From a checkpoint of a small mixture-of-experts model trained on Wikipedia.
Experts: 1 pick a token, a softmax router.
Training: a variant of SOAP for the experts, 5603 steps.
Below are experts of layer 4 (counted from 0) of a mixture-of-experts language model. Rows are named router (the router's row for the expert), up (a neuron's input weights, with its number) and show model dimensions 0-223. Each number is 500 + 50 x the weight over its row's rms, rounded and kept within 0 to 999. Numbers have three digits each.
After each expert's rows: a language model's description of what the expert responds to. This comes from a sample of Wikipedia text that the model never trained on.

# expert 6
router:475429561555553467529578477511384486439527515426485565559510483405475517548409413414473567514506525491447484556489568541512523470506480558530439522417511473565573569479477531475480449527482415415534552514416490474463476472476491502482530487545592511530593420435546436360479497515542485467541472471520519600508542514428511530470552441526526414529456539524495490497502458462597516474466558403434405529527624516476469510552569543427487436512471565518464465449434571546537485414577544509555652523444527557588437511466449563531539575452492582481528441545461484512520535458477557549570493502550452434484449532516464454468543478515591510547453491452432531518471591519566408509516
up0:421467585519496417567416457444476553622511473488495516604479499566559493491467469525467496497537449506486427535453455573419468636426512468538502539437561440473443536481423565545462511521453440494501517488391483516530522532469567501512552530523476540526422442499416474512469451486417557491513422484549518389406422527523487447514499503477500400530490525476468619519585486568486523465473424459397505569495466493579539466515594478463476501493426506515426435520574494465635419584522489558572554436500455501528505509424518494542504492505444483482553555496481447509447462410529530429612583461480503605588452457550440562515563465457565466526516446491461517465481501517488400466507
up1:536448502553495470483531522456528457391496582491473545536547410552460649485471448519622508451552451485579436531573550421464483491433491470487503513403471441520485447436500402565525436449601479452517508459490556528504612538506509449414450531491490556413525459492496463592550471568450546525525475548524493605505503471480499441567477484535522505504506578533542554481447543485455517422447485518521502472521484511513524478498420488524524406528525492457444510498631434582519385506530544471502497573540403581493473429524522586483512547419542486527492422569456457550415484441488561434440492448539527543546578605496486372438571469532578519449461465580490458548518543552510505510567
up2:460471529423544489576508420575523473419558487449500475511585440390431476507513500509500579421461539529571515529514483505487497569515526517497512535472508561457518456449457476501465451517514573583562553523471524364534484488447481471565486532631474506593593434567472528494528484472526483545534543496513578498462489592525440570520510461574452481561497511453516471503574486611487562466489462565476393572511452525471593461467544566429392480452504480530537390521641527510545442452389463514507434421601520523446485492485417447581517479455562428499465455538471451528431421478463470451520530459469523484493525560477438561499548479453426582611491505564490516473576572458549523494545
up3:468503521490464460440425530468518456512428497496401483498490433454516610494509348482519564581462592561549506506584501462554548560538422514460477525532575470400437478478476398573527580583561549477552510489428572459506487428489450527469418432539572597516527552575504500569476429494451527488434437495525543444571565519454484508482549476465520531597462479553498467539430473437448590503432535461473523528387498438430463588488569575464552440535418502512507471424424475514523485442505583519488580508482436586508499443566506431568560505534494444546531568490556519472541516442508504578617481476496530484511386493499527499534595476476554537523469490489460569550588496471538506538496
What it handles: Verb endings -ed/-ing, digits in percentage tables, and quantifiers such as such, other, all, own, many.

# expert 8
router:521474541428534553555543456471489559510473553476555449485502411509457405501520615549518550574504387543512496492426407516526421568500519577587491482486481526557458493492496461530517647627503500587520403514529419538525438550507502573515520508443476474593447511557515486552475505487530536479440529386549559473520501521556556558524488483478531622613447459510521547462546507461519513413482431586481541579555426495468492559531458439561467607506464436574515516525467505396518440503460391538591499512506535501548457483574529530537603482521511468531566484504526443527465451530505456543471366511447498559569506476573478481527480587522512563472516480534502448464482578438579465522442
up0:532452403447603490508518470393431533557502418557476581410552472569458479621561468487406446451549425504549393421489511547519482565538522572531484547569493494481441462509438404473513538454457443486551486459546489410552572553474451533565498472441517483579534512481435419627438535443482408425531467466487487524480600516437466452568459523472433490378495445529474445465498493474521559506589549564559429487515463435408461545541485507431535547481495502509525449564610492540593505541543492489494501497562544496519475411537537518399537431473521508488567505442461490505523410552517459555542490466506452560506498448523392491487470437410471583463513445512512485499513555511517479436494
up1:490480449583496447542510464512501497488479504507546421479484521500527374474493505592485527547452478471484519570516503549416534520540490515496516485316530519532371491419487533443499517399550541490504396437372542504444478512560439396449510482481462534520417446557579433486491473559410444418440484464569467557517595506577531583469533527475516491552567433541477426463494455486471521527422577452442482536564524419558539431483519513561536513511581484439435495536475581516452551512539410506425537462528491486515533438437448504515554490484453449586556595521552505466484562470546536529490573562528492506502516435519497507520431609543497548513557434477559499483529359454547464503580
up2:487478471506549478495404526546560491491474411561556511502546419548450460508458561496583552495466503499488499422547567451505416516492445511498463465531596490479498465532542528484544487491459461574579540394540536562560488525446475507486493506572552552494490471567475418495473512484547446439503417461574502463517528513523459424526538511433562436511608542484564554518463473479403453436373383538451538533531568514614629500475531398459442600447485439479524506493585628473497483562495618462463545497506430537541444500548443532410467576509482496408454488506452628504519525438503407536481407537504479511469540515580524561489514436542556463565546471483491443498544516474580555453486
up3:542537515388533513455513488548591535565475496509519540559454447422519459457518450542468530514576534496502490509490517438530544541503478407561432451529409466527572497545496462581499472517464466473516554506470470503540418468487609494417530495441542526461538502502577530494602539538535539603527518530473507485574471540549539559542469501467558467496523461499474470466494518566559588622542478547495434457480488442609506413539488416497558523549533401548601418529551567496602441544557500459520501556515535500423401497455506501433457508481437426523464540429571489519596490496425608499468478513536504526452493440540533543495498533392520483619539645524397585554442426547467566462516
What it handles: Individual digits inside numbers, mostly years and dates, e.g. 18-1-2, 1-9-93, 2-0-01, plus the word century.

# expert 11
router:487503456502546554471428533470507590465538535441541574436486467628443501588483540572469418532628464467560586513550438501627534452516570496504508479606555576405421543474427497486613491408458523446423519481515543538480524456446486518540433553499495428459490598481578472525576460522387504415478520467451534488494457525468449443564516504439537504473607520452485497543507567638483459460422457496539509561533459572462425456484503493474544510508516557476570508523471383527428586549537552566462448555500448464524553503439554452449449545497428575475549487523568484441484520540556490458513511483474443653536507431543512498458448486495490492513505493471507470534539429509508520456516
up1:497493573443446513537451441570439423513569570534548587517500540461493419479431411433433500542497575506497573567428376480526493561499480527519465446603470518430507518573504482459500492534498567388457513400435515472438517434451530502415449555519590555484532536467538470548490546565486493522502554617573520522412512425537404542507447493515587395494462501519462483482590415521454443472433548440493416553467483437597512550538516514460499492524546421507465490526396440492528532482500442435546466523506580454445423498481537486468616507465509579517452463513508499539555520509551508525433445521544550575526532525534477399481474394456509570498551456467557549510477519469628535471493
up2:519468548394537537413548490422481596527443486532455536508472423520506446441548534541508484536516514493490526441440495539545547440544592484418500505451464552507491437509463475418564525484486471511441604424448509538448547584502434451546550457514495485460499467389490467456491488587438526514442524498443467598576430535489514488517527423548522519512612463513604444501474518601402508494451558526510514514580509471403555450474486461587468473569603498451462575487475472500508548527361506548586519476427473583534604508554508410504503551435452461484474545534451511394455480505519529429548460517484499430470545486517553557547515544443611549594481507468522474504578497616478601508528
up3:436552477517389461453396495497497428508528521592533497428458506474443550557426500472513461517491463530483541442475523439521497570532552481510558465471488549462429581462491484550511497411403478532436427467468509470467513547519560501469491528463551552494518537407606470614475521528533528560477417484528480502631476493544450505587527492482423566531378510475486469506437515595440435450459582567453497519511524508544515484515528582444504482476544463481488548453526533454461477531593466532576518515524570542450476391523554558428572486327440472391481515442481556504520419536461584457442494542538571558492581508561462527550505507531528392491454451519516539604418518461432529555552
up4:612546502321578466534543439465473462495473557517468507500547411531483603463532530473471499529439455426470529472493489472440463460496577496506505485484456482496491509519547476513542534494487566523485513576504512491512599527480494593502464533476494503455613409467601489542493484455478522472417540530439486474464540471402507434396540538469489476523544453489593507454495458544475444459460559498510504494511453527545423440485536450524588535504492508642475503525447530455458433455439591491510458526500429538540467419537445468529457429453510543565617565600485563571510519570569585462548480442564494524502473599485578470560402526602536509581576506414584468642502506494501520497476
What it handles: Word pieces of South and East Asian names and places (Indian, Japanese, Chinese), CJK bytes, and apostrophes like ' and ’.

# expert 2
router:567486453477478485426530521472512555562490456636489537456515521489507475495393546555479431442583506423481509501498432473481447482419533522506498485602508495444548550489468492508550422548460543496481496511382576515486489587479435535416462515485610600532544606493437501452438512549514565511460436558471420495405462487541495502552531453494525420500560484481490538446495557564513566530545480547503481455489494491479518584429476469541412480482457481520399408480486430476547456541585492501490600514508501561555465391488517615496558456569500429501457574469447524559521458600438559592543570406502429507522486524476451486434463592513551399498526525490466584467585452494411488561433
up0:512491547484506486538476468584494477552390483477512561524487493442475430608552480553559500522578392479523513564453561456504465537509543449441457400484557478485530550480496443444489471405479503517544431451491486505464521589535487376479515570447526474465533494448515546473499500506490473553600573475573484441447503498611488442566503595481548496474472525402546576442542572470479535465535488501535550549583419497539482541481326441494473457536493483506486569578522500469420580501572505508570484484510509541510474530467513515606437425449471469475488535532454506498328471585497520477622477540508477539399482449455528399544518474508454506415501465440495509384598469529538435508501
up1:532532527428493507397460525547491566393455584549475472546487474492466538491443390511508538480518488456500477451465539469453549522508508461457461476431556551484540520571508563535487453483448540416487529501465504466450473497613506538549561526528390463513503479631519532395454497456408563468523540574529407539490507468533538449492532558437511406424564551447478509613554429439518575543520502495458435447485551459472417479502459551417504534490439475515488473492517424611521566469566467486489526597507539572450497509566425565536526533439454608572416564478545571392413500548480534471491435485537553392406503491459410508506447459464444455471501493500481475557528589502403449522499
up2:427483551586536537436445466437451562556547429513532490458390522479521538440478566425450461440521504378404513487379469549521408546540577490537419560511549456461461539633445467422555534577516550631523502564426475518420446557537471520479531567537503492557426431469524549509569563442434494558511488535472521489440499513535452653504493427537566472462434460501429456539489538543424492437515485491548486473441506562535484456465546482520528545470442526460435417526497503433516517474533498574534570432508581517431554465520577541561517509604482524538427527484525516526475546530498477502461500493461553547560604496442522543538386461478522496513467482575523550493505471414489480441432
up3:547486542396472483459491523495443421564577470491459505470475487525509573513519383515520507455505470521456487499507430493454497558520509445533521597528475458460540565471438492445453433522454544507458427444524569482540441510426443416473505451493519507606458528548494478534484494596453426413502463539472438495425505488423422493584475443491478443409439477578497381504589515525440487527549575490478530459558527434613473498549537568510507634530546444521436583448453397541490548431542486465459464499536461584517490439465471503450473498558532498531479482568446534572584576554457478513507603423516548474518486551501441466588486490482545448439513481529419546636468490517513409629559
What it handles: Word pieces and common nouns inside or ending words, often after "the", e.g. utens-il, foss-il, re-tail-er, government, city, village.

# expert 0
router:490516507531504494571528552479525435497493558542403547548493498481485521506492439438618565383398557510439534430492518435444509586437501487485470501446442541546392511540546501448535506499546448461549551567514398491467496482513568474527548449552497549479483438463457524518551531459491465382500541517583448538473424426379474512592561513544381428481425454532555428505463450443581470517546554469495476447518481602525521507486572599462529468494546435426623558409513493540484578544516520544443493356527520554496502465471419471565460469530489512484485534500537392509467516420539523511481510525535501456416482586487459424468560453513505528522470497493498391521521453563411450545553
up0:475514445451479581496573519435559429493573605460549526508477485445454448452538607466501529625397485511529490508472449469427533543597533503539559414497492462486493434408452488509391405434497568554553492606570537493496509602531539536430601405508532495558515440435452526533514529440498499475542539494575446546465359547483515468623585468497525525477485472601483468531525503531502500368539519522428478528494557499452529463469591487538463481474483495511511478466450517473485559551508538507454434423462457508485453489524460470543509509586518492515513470507472547433567548463443535567441485471494494482623572543499516583494451489441585490514444446517448388448469458540497575583455
up1:420546446601449464555509451524449494495475473503494510466532492518505406553558491526481452505413436459557501479474427538506495502538552524474462525538474433480453522472514461397529532413444436447574509460539433540504496435535515534480555432456464367410597501519539416399435502505544511487439488540469429496435513555513465570547514476471460471522576447524433496523485445536357447474560474444559497526491482479449514527496521436491544537505442525496502573486574564414474480442510512536610505519498419504486508416483406425472477557421533403516482496491496595536508431514450493561431531521518567422415502476522533415500407494491554496507433417581505537343373403456540529504508
up2:522557560536447526492563498474438525515556503476557419510458504475494434528368494487522492451433560464559497521492564517559508512548588483565502476436365442434424456468508511472510544436523481518511454530447476447451504449514565395411463560410520415484476468533497533511494552552585494475434512506634441593491485493449481559479579479496587559494425568463526491554549524537476547522547502491593506491486507528495457673562561471529487516523564456521479524537541594484411592444547381440593538428482492540524498505475524503419516427491509548532519477468600479515557602522454547490483464499548566533556645495493523488507533459543499488560533525615488569534553537462431467515482
up3:589491473528477495521506571586513420319532446491499436490426552575528506570498496513599539466504507454483467423517483535447452621456625402453506558489416469439506467538546507397495490472525527492494531469555414560484527488467522442460480548516516415515466520444555499485573480465461516549476474561617435397444546494460509453508487526478356430526488422555522512569477554455527514395489610513448554513530514573521505464442554463489534445547499570533453563464533481460441541539534468492455477593590583453489560497536555384534487457507513440509505509518414485509466526518502613444560447496579509510497499521514433499527444429408504560495487529503458506448537503517461473481599
What it handles: Opening parentheses, quotes, brackets and list dashes in infobox or stat lines, e.g. "(CET)", "- •", score dashes "2–4".

# expert 10
router:418521525557483473436520434522444495492461500458365514482522455530478479456523437439466618446523421519541453448486531529583569520620544502553609515460493477551563474449495504538514618520468480490598424519470365542511596454542519544416433509480427564494410542440423498429522532472575525586517510466390583524537363498446534493493532445525429541473499484411540499515599473444489465463423459502516480599491522497574459532477540621485489488480543528596540442529581472435531493434510465556469567510446542491465484450584451468471501487549505513448449612529454470474502498500469479459529440462517489606529418503478507456530497459485506526469519399533526499476498540463561552454488
up0:460440449519478444511476474510360533483527391521486450475448435416560596618494467480517468533562530487487404535461474535466506522497446507416456496481459568499464430463475500557544478531475556510452477565447414496559533460495481456622467597583615556532510569491458544474402535519535501560411452465461488555513536571515473516475480536553517492537484501534472496546527533598499534501584476512606513550535475557495399515524467545443577576528381511553420450628542496529449456509518485556541426506413528448489530476459496524488465451563525470539547466421504441424562483513442510462480482463524442475528446498569505506444483498473456485464466487490494459647472508524338483603533
up1:511540418620523503525559484574556533431452521477487456573546398588549459432509446473558587469461463446488546537512543516558546509455588506541503538595453556558472504572494493510590486477527504572543517519455516410521508444555510522511557502541534505539488562492504622514591530449478510495497432559469534540483495518455450534521523534516478472566519419430542479545548468556584580557469510384538425512497477544562454554697446550470512554505460539570514492448522558460437530499491472470525581464435471404383454446473438585442481457585521467468426564501552518557502488517508549594471506448555377477511534484532531541473532416454509506484496490459491608470471522598532441504508
up2:428467481540478526414475531517484457490552579554500558474426541497449618493509496549621524487441434454536460529499577595527470436545509438471511513495513514530462494518410497555467541528413489495543438545489423454479508484565557468551565467433551514522467509504460493537442451531493560484526505474424608522522522364534540455550608514394410597448501518533440442587497583552554510525507475582446451534517517438619552511574547520544528497497459487513465525529382538519424434500451528616467481485505550448418413583552488534530567544461536490500426498512486502491565486506463475424524471537499501461471538455568430545585412490552408508489601470443497486600556473498512469511395
up3:485522542535504411538493503588401433524425391450591486555478528550474506499557498434533490574460437563563518574535442491540558535506516510571488479500517485497458501534448482462413527579467450505483484377633434513516573483417523499510494465431461504528503451484540522465486475514602473455445491464553594453464535467477528519426438529554443560473454546513522530457564563463449506588543514493516550516484540497595538581569548602551424480558494513526504609541409438433399493456470526560414525430423456469487498456496495403534534540420555404591439529459497495450600465518473405476447458419576498491542498465604503515520467532460518513475495419545514522494536550397522491451526
What it handles: Short letter pieces starting or splitting words, e.g. st-ick, st-up-id, Trin-id-ad, plus adjectives like national, black, Soviet.

# expert 7
router:518510484487433524524531542485422538498560396483663414450538558484511446446522552479475374457410552363494573533451455498440458491482468441520518496492517503553577528442535544544445546467488471577543448464540550435492537485529522518571540476458445496477424442555606459533432509472484541490471499497562571466571494541470627412448431492518504458518515553544489454467423441607433483505532579457565489473404490485587456471452563460583427531531539456438466574551455424438411587553492528484553528478501455522463472530494542447510505507529609575474469426476468510464528475449507469547531464554513467477563566452530440510499485558465545590496558571561541430431489509498465536408508
up4:576420483553646508549527506530493425532491506502582519399532524508526491438577468546535419380530556481492500488490546439546515564532446427556549558480503485554479487466464452501518513493511536508482438482508527485515457534569537426451483499423499492613419420500512426473545463500413609441497437480457550489522508639563559476478488487590512405476540398492580488452490462507495520515496473534409471510458475445553598526484499546547496459493532572507467569572444435533505525472592511484575537488483351543544502600542393516585455512499551429574600477486527528471503504440368537579513472504459517466542425460535520513479463491446490497417571484444504443521528499446495579557470
up5:511434538438459500487502490553481478548581584633555521545450443502489405483522457501514416474583493471528497540442478481507440478465529490459482501457510462487564571488583518481441509499420549432471463503463458368491567421489472465549494513523489520507532441542469464459472483446403487403474529519477476587516493492440479621481475486470350363568464487560459481352404459614472471424575596490554542574471529474484569570474443452548495479576420584488489488503584495446501488447521503513589551409457498466454494506458490467436550619506482488447498497509517533548545481486518579511532537626514513527400554560504473510503493503425561471520484592516472536472455528497485519501555
up6:484432469444539554580396546441463529536550566471567541550626465544446475459492522543511502522321439459586451536463473487466496530491481440511486411478417562502504536548469552528489530523455494404468452622440432492316521471572452590500604503506470543420511481509454542455527514517527423555533458438537571528486502565525579558496537450504561469486488530519504464539496500465414553463441610404474555530417547539470558406475510520544534510497495452442516559500489562476428512551546528503449516489429505507507369475506521492511574534488467483542557502454570516574452505417478538574454436483576468449448446480517537482477464520548463525431531395534504532480493535512428505472449
up7:525464476575471516628435548515458540420491476526494518567518554537535501576474497546600439530481466494490483468550453506489603559487502417495542579498454520429405527506423477576491472487441428461515422546520595467505548491504444465440577521489502595572512490486461506473411542468543486561513512455447439460465399519591481401448531498464522462498435451399607498468590454573487563548444537541505512453515481538585494449436508535495517524609599507444461512568435512490472455517469459479479581557618524535442428465509622458509436530490474576581563453443426518386491516595472495461502499508451438461523480422567451468525463580499481477450550546461491569508515447505479430458546
What it handles: Word-final suffixes like -ate, -tion, -age, -ine; taxon names with †; infobox labels like Genus, Location, Born.

# expert 13
router:467568603459540508460489468476567414555456566473442472463574512457618353444472485532527472571519388610516415563607531418489440500508465521513531511543441551472459460615468405531447506474522466484428606592522488555513570437509552460529451523486517408533511491527532526561557417545445577509499609464527497438457581518546419478403507463496538493474497515523514466529548486525541531491489539515506525557558528432567565527480478398509491591595457486494511509452554523488512540532501492512436473445474482430460398501487506545502481477521550496471503552523537561397479545449518471542425540628486555539471429443543571579486475533439497536569550561506566513483520412442509512538495
up0:485448431535450543530511516459556502498578489456533522420522503544465489480560517423375494452521568447468375533502563493417500488583392494467471485512455542545463497530530442461533566509461474440466540494477536532432522509568480432545479437504444566471459434461544452514474527517482404386531445483536477490534498463557605475460464484504456468514535489537561563586424499541467416484501466506475472442575481460467423507573642476468557627506426458499609455479471465527427579517462488423484494482436453435431479407445420472511476506543449615532479503575499546578551476498464474463468622534515409515609496510527484502615484503532429487483495531547424469443526543572483577464469
up1:551430486384470528513543546430448561548469499477412613481477501496533526580499553574525544442472520530548501435518469465413463347621369505497525540474623423449456507520418555477549529541484500499377525497564481500544485563513513483462435471389505385501439483489617608443455509551438499472493500473508498463423545511422499459440522501379537629540493513469465517482521474450456485438490503504476479524501433563540544512519442504443472533467523526515495491423600478442489535595494496466545577484450479436402444517556492520531495449530532551496589474437499487467492447492549513528485571480531511513573479479443481437509578508505593485527592546524581505491501466477502428543568
up2:557450497553523497462436451557531579588509508479533501451484539473508538445519443494530490474485480481517490515471504504533511398447585390432539532483558473516405486440490512489551461482463539566515432512553637546481392486509505489496591473436473483499500474461533542497419490508502464466468411348442434508509415477493452509488470464520422503536555472560566448525413435446505573412445526443554449450512600462535537424508555476503653470485626522505497456475477528531449537511500495615497481481460454503392590632495505559520517601530505514546576453529469517584483450496473446425476483444486494451492555500436546529444509527458520612583441583468554432496519443524539434533508
up3:486445425532435500523409494493538486472488473622434429503528438481513516456418537453645405551513496558450485471508444494519416480457574421529503469563434511474474518493432506562478551469560565471526506489496444464459528531452502447498449486510545440486470480602456594453558456515426477544434495550471488448458431480505476562475448520526460557580465524545417406502550464498534511446427490527504605460586582463437557500510531510576413491500548554453507402478511599476514559464529428488579395510486538489439355468484433464508518454461573538565543461514527574568514544454426449427528481530533464573494459580557480523480527581502503631471514436488500441542514434475517488592560
What it handles: Punctuation separating label from value: colons after field names (Sport:, Profession:), dashes, semicolons, and pipes between table cells.

# expert 9
router:584495517466536560470566429554458534538463408630476493509501422431489576474548460395557451399498566496492484521469410437390496487597462528404516493426489452414497526557545558460493586482535495433528500467563484478488479511420488558465446469575523478483538472562469553551445458534423530513519546450484433513518522537580479508498549597524460553442464512491548430530518556513440449532422520463416420550509526496494495468524464541425605483435518526523510476504566550538502516461534511587462428521471496470533538565412545598462496526462436388524578387482517409547486465544491443434435493518480455510526522565548434506573538425427502444454456516498582603515490497477528603547557
up5:537470438545478531555498493482528432489463637551476449501470528510586497482434559496497563485512473513454448474433424516490466509605501443502536436600561528490479576582526545452528458405475559505527487595574546492517432565579545517465543467436510430505537527506509538560532471474402539408517469438547536512533535479510480477498587433500429437516511530588470394462563454565518498386523445477440422453462550495484473553538508455536437406450535558569545511468547447358466544509524554493500508572574427540504528589455517482563500491514546432495517470551457466452592569499371525565548551453494440583505450546530557582443507491428575497447577470501491607504544463469489448538526
up6:411583469453464483404414488483425563512490479461521619552508501431514489492561493435536510568489474452463442520472471513458488573538510505516544406487484556460536458558470523467457438503457549468445496442571589560492510605414485480456450545535554458515459443544441597538532552439453567508470523553547475576462442464524529379508574470486447511462513419568450471513536501490493458459565511416542645565494553465535517449531447426542470573514556474559457458459520513565388360485516489442528509454509538447457508595383533550463439492455487481527496524430450411512420492500457550482497453469556458498471548524500519539467506553446512551455521393431518593510438409467501491583432
up7:439553481501530466553571516471414493518471480429472471508534421435531496561521555431592517521567486483614497492406444532458452530534467486560486583488516431466526550572493459561538406421555507496438526440515453459491538522625435581492477506518520479450562422426491592500431397489417550489453512486492521518461488542567549501441523491455499458455469557517474532380559459511560485521478463538512553487645533533543547543541479516441503557483517553541538480418493509593504483462562488500464516464476448426520353482499536438457436454524469474469502458486556466369455533502527474523495510465431581450417582393582382505575422502519547509468542526521517462443527449519529624501471
up8:464570342441455505529473479508502544552519509506530552528517522536534552508569486556574490436479529458507463485505577481516526455590536461437484411513476474481370472479526499485507527472540539520561479492477550336544453461495569473559488476495477636450490429405468551430453525572471464517431486506523479382480447553509569480502499545468460511628510501597501510545511480493448533358421536540445500544521478552520494583510528583429527488489532600441607494515424506477487489425515511514511567483548514425453394603480497474543450495527518547481598475469537532474481560588423454537416541477539471531515560538443526498558548560444411501426555548535490461504433445514476444462561
What it handles: Final letters like plural or name-final s, closing parentheses, and adverb particles such as on, up, out, back.

# expert 4
router:502475455530512490523416588434497488396533533518484457522520454534566560473444558509536518451487528539426431511480491497557499511457530515454560631451497616517496508476480525471498448503552581451504468542495519366495525489470562549437399438560445391435440498488522531410555495535473483568482477505532547559506559403488494586506537423494546569538557457521570478519441513428466611555516520396516487561436450491508558467516450521473518555549589528542585462564551462537537456573495463466401395456516524560501502438458525495442439411523508570475495464529486482614513514482515517442534529549561498440493556523487627447556592557555453523618559577431458469565485483448499494435495
up0:489518498480530446475591559545563448424547533549474465581496460474505477463465447526598525495516530464490535503555539584422511494573546501555420460498474454442548484526560494499497396482459511600507508612384537340591532487529438445506369491557419522528510601555489562520486529494481489553531554531437591482550519506596541527526559523471492531454496475573446418488525559497454518523506568506433557428521490482557512532443494549566496510531505422456576495563421402449597525466460512436529512503454449551514523450486427530445465541445472449469563487486449516396473517600406553453452425483558535480459510588483529543499549613453485495456567495516583476470456562465538456556543
up1:488426523510572410509469557474490641540504518537511378521436417492558497440465501513489433505411434497461583515382499439503531469451461466474510494373450606566525467411493583500488456481476567452467577469576524466560537533511518560536460528506532461496513521481515566482440531386494510418433546481513551510469542520478498590468490500364445510511542403494450484487455541525538515458513561470451514458498484494513496514599493460433462491525459491518527536477369425575491509511567508536507486526464494497545509453465493540530574514522531602483629539466507485507511620671520553526507470412528506492498556428514545574495513464560439537531474491367535535586579497478514499509448
up2:496500417534550353459487474547549505484457462548517439547494598430466494531430451557430506527418580466480458450517574503400549475505490444484552513513481503468597439482507503474480481463529534489598462492545525520468568499488554484554529478593516515568488504448608451447451570560495422480413471496460410511506433418505383435588525510464511525469533537443562520560565448471520537456478537513534517466531597481438462577537487471495538524546537617535501405558553516522551562459535375570410411547401543523433475431493526503464544540431494448617536527445504576455449458503529491527358489560534466525508501532501534508489452544443486517518483545505434513486528545516405551584551
up3:484526444523488522494601451470427521414506505445506484535393482507492441595537458584523535467462605596570464569572433520527560488545530490483483493487483508458460448383519473449542510453492403461600467479435507388485577530501581538540496466589567512439497570536523489514508552567404549561552532551476515506553463468505463582510473491532434571417556501517515452490492373541427625435435485501523453516469454464458466474556460439373577525501482462525476558467557553500484587474488425479568502477514513537464423488427357508546551508504529524513440559503552552497488482548419515423549492489560422549581455440484481425440479489517484509478532544525508617564480534522562471514509
What it handles: Topic nouns and dates in media, military and table contexts, e.g. film, War in Star Wars, Stadium, released, March, Date.

# expert 12
router:598440440448466473486501490520476471523482477470595599584543488488553539507502517491466497516378535521484452459588555522575474538541451501398517574544490539431459531622505467526519528493515545536413552462454520560509432526430529536493510611468462584438689381476487486519505435431452483590547436492545466467456537527471420543479358632512404535489435509447455480491460409515514517522518498511514520492449460571536485482550411528412518534508492425434574431558460543557562453419479522506488429545448498446503576528531491493519507493461483395537464545516458491449487513486502509502491533520499578534432518472444524530483451530474499519554480484448511395486461577531598415510472
up1:501416525474469562568438471506550480554501512511605564545419474547462462452471562457465576318456505488495533416536491464552492512459474427476473350395571482474485491549555432447541480456636462510476458519504500503479493480523389472535500481502510469491473569419546519536458443532436543485496520453528487569529625497548499435573465491441500531426386541578471429588483573565565526454543466537528512453526532578508490564490536457538503450506473566428425484492476473458494470493462567520572526417497478585586474550531491507595480601432463526507534535555488498499455461476588523512519516442543611523441486480508537549465519480500572566508531583462470596519480386507488483479538
up2:477511427496545527413380478439608541466511565389483524525464527449487536481475525499483456517449509613547466511482532511532521493477477446558462471492479581559479482559472559474410457491484581549535580540443490544461447486433501572498466488557336507541504508458436424541513446600447523565374449482527479470494452444544458592625498581476479523501453426512407501430469439580491514472497552538494526482424547469527479530401490566470505490538493519486395533509549495485534514562555540473540500410509579530506466525564548551509467461465549462545461573539463489467518405582573553573490568470446569468590475420598543526590518426452477471574537503559513482529515569530544536492554
up3:523519557452446511474478485456495524485451495484562547531590533482534538457585509554533444472514485462524543554512456519470467541490465511454579527457459533479528506505445534558537495483437520563459465461494438528562535549542594558529552562554560519573519522545518515474519463583494551512551494435521554511530503467514420501500523406432482599579555465547434556445467568541454505491511548589488501480545509498558543537527393471384391468515505443406538586364474438573530503456453538486505468352470526510495422499502542469483583546488453507458526517461490450436511468313426456475513608469487441594562516419438566503491390463479516458530598464482412529570522569502472490423428
up4:504505433515537461467447534491544519538483500502541456569436468469509542485446434534529506418430527440502448489505440534464570461465519473560478455536642549501525400542468535521480534429564502617546403418516520560468538520438494469450491431549472522553495518505408403559492485384500502538544549466429433536530469437428415490631565530550498497459578547429526495624515477579525561453588540534456438524515541497521398550483489452531501425602526529437569432511443455593532545423501507529401497532387481485523494519534530543452436508539496510517590480457464474488447451466480559501532500469516376523503482501449451478500590506403412583405483494447505507561524464487524477536548
What it handles: Function words the, of, in, for, by, at, from after verbs or nouns, e.g. "song by", "campaign for".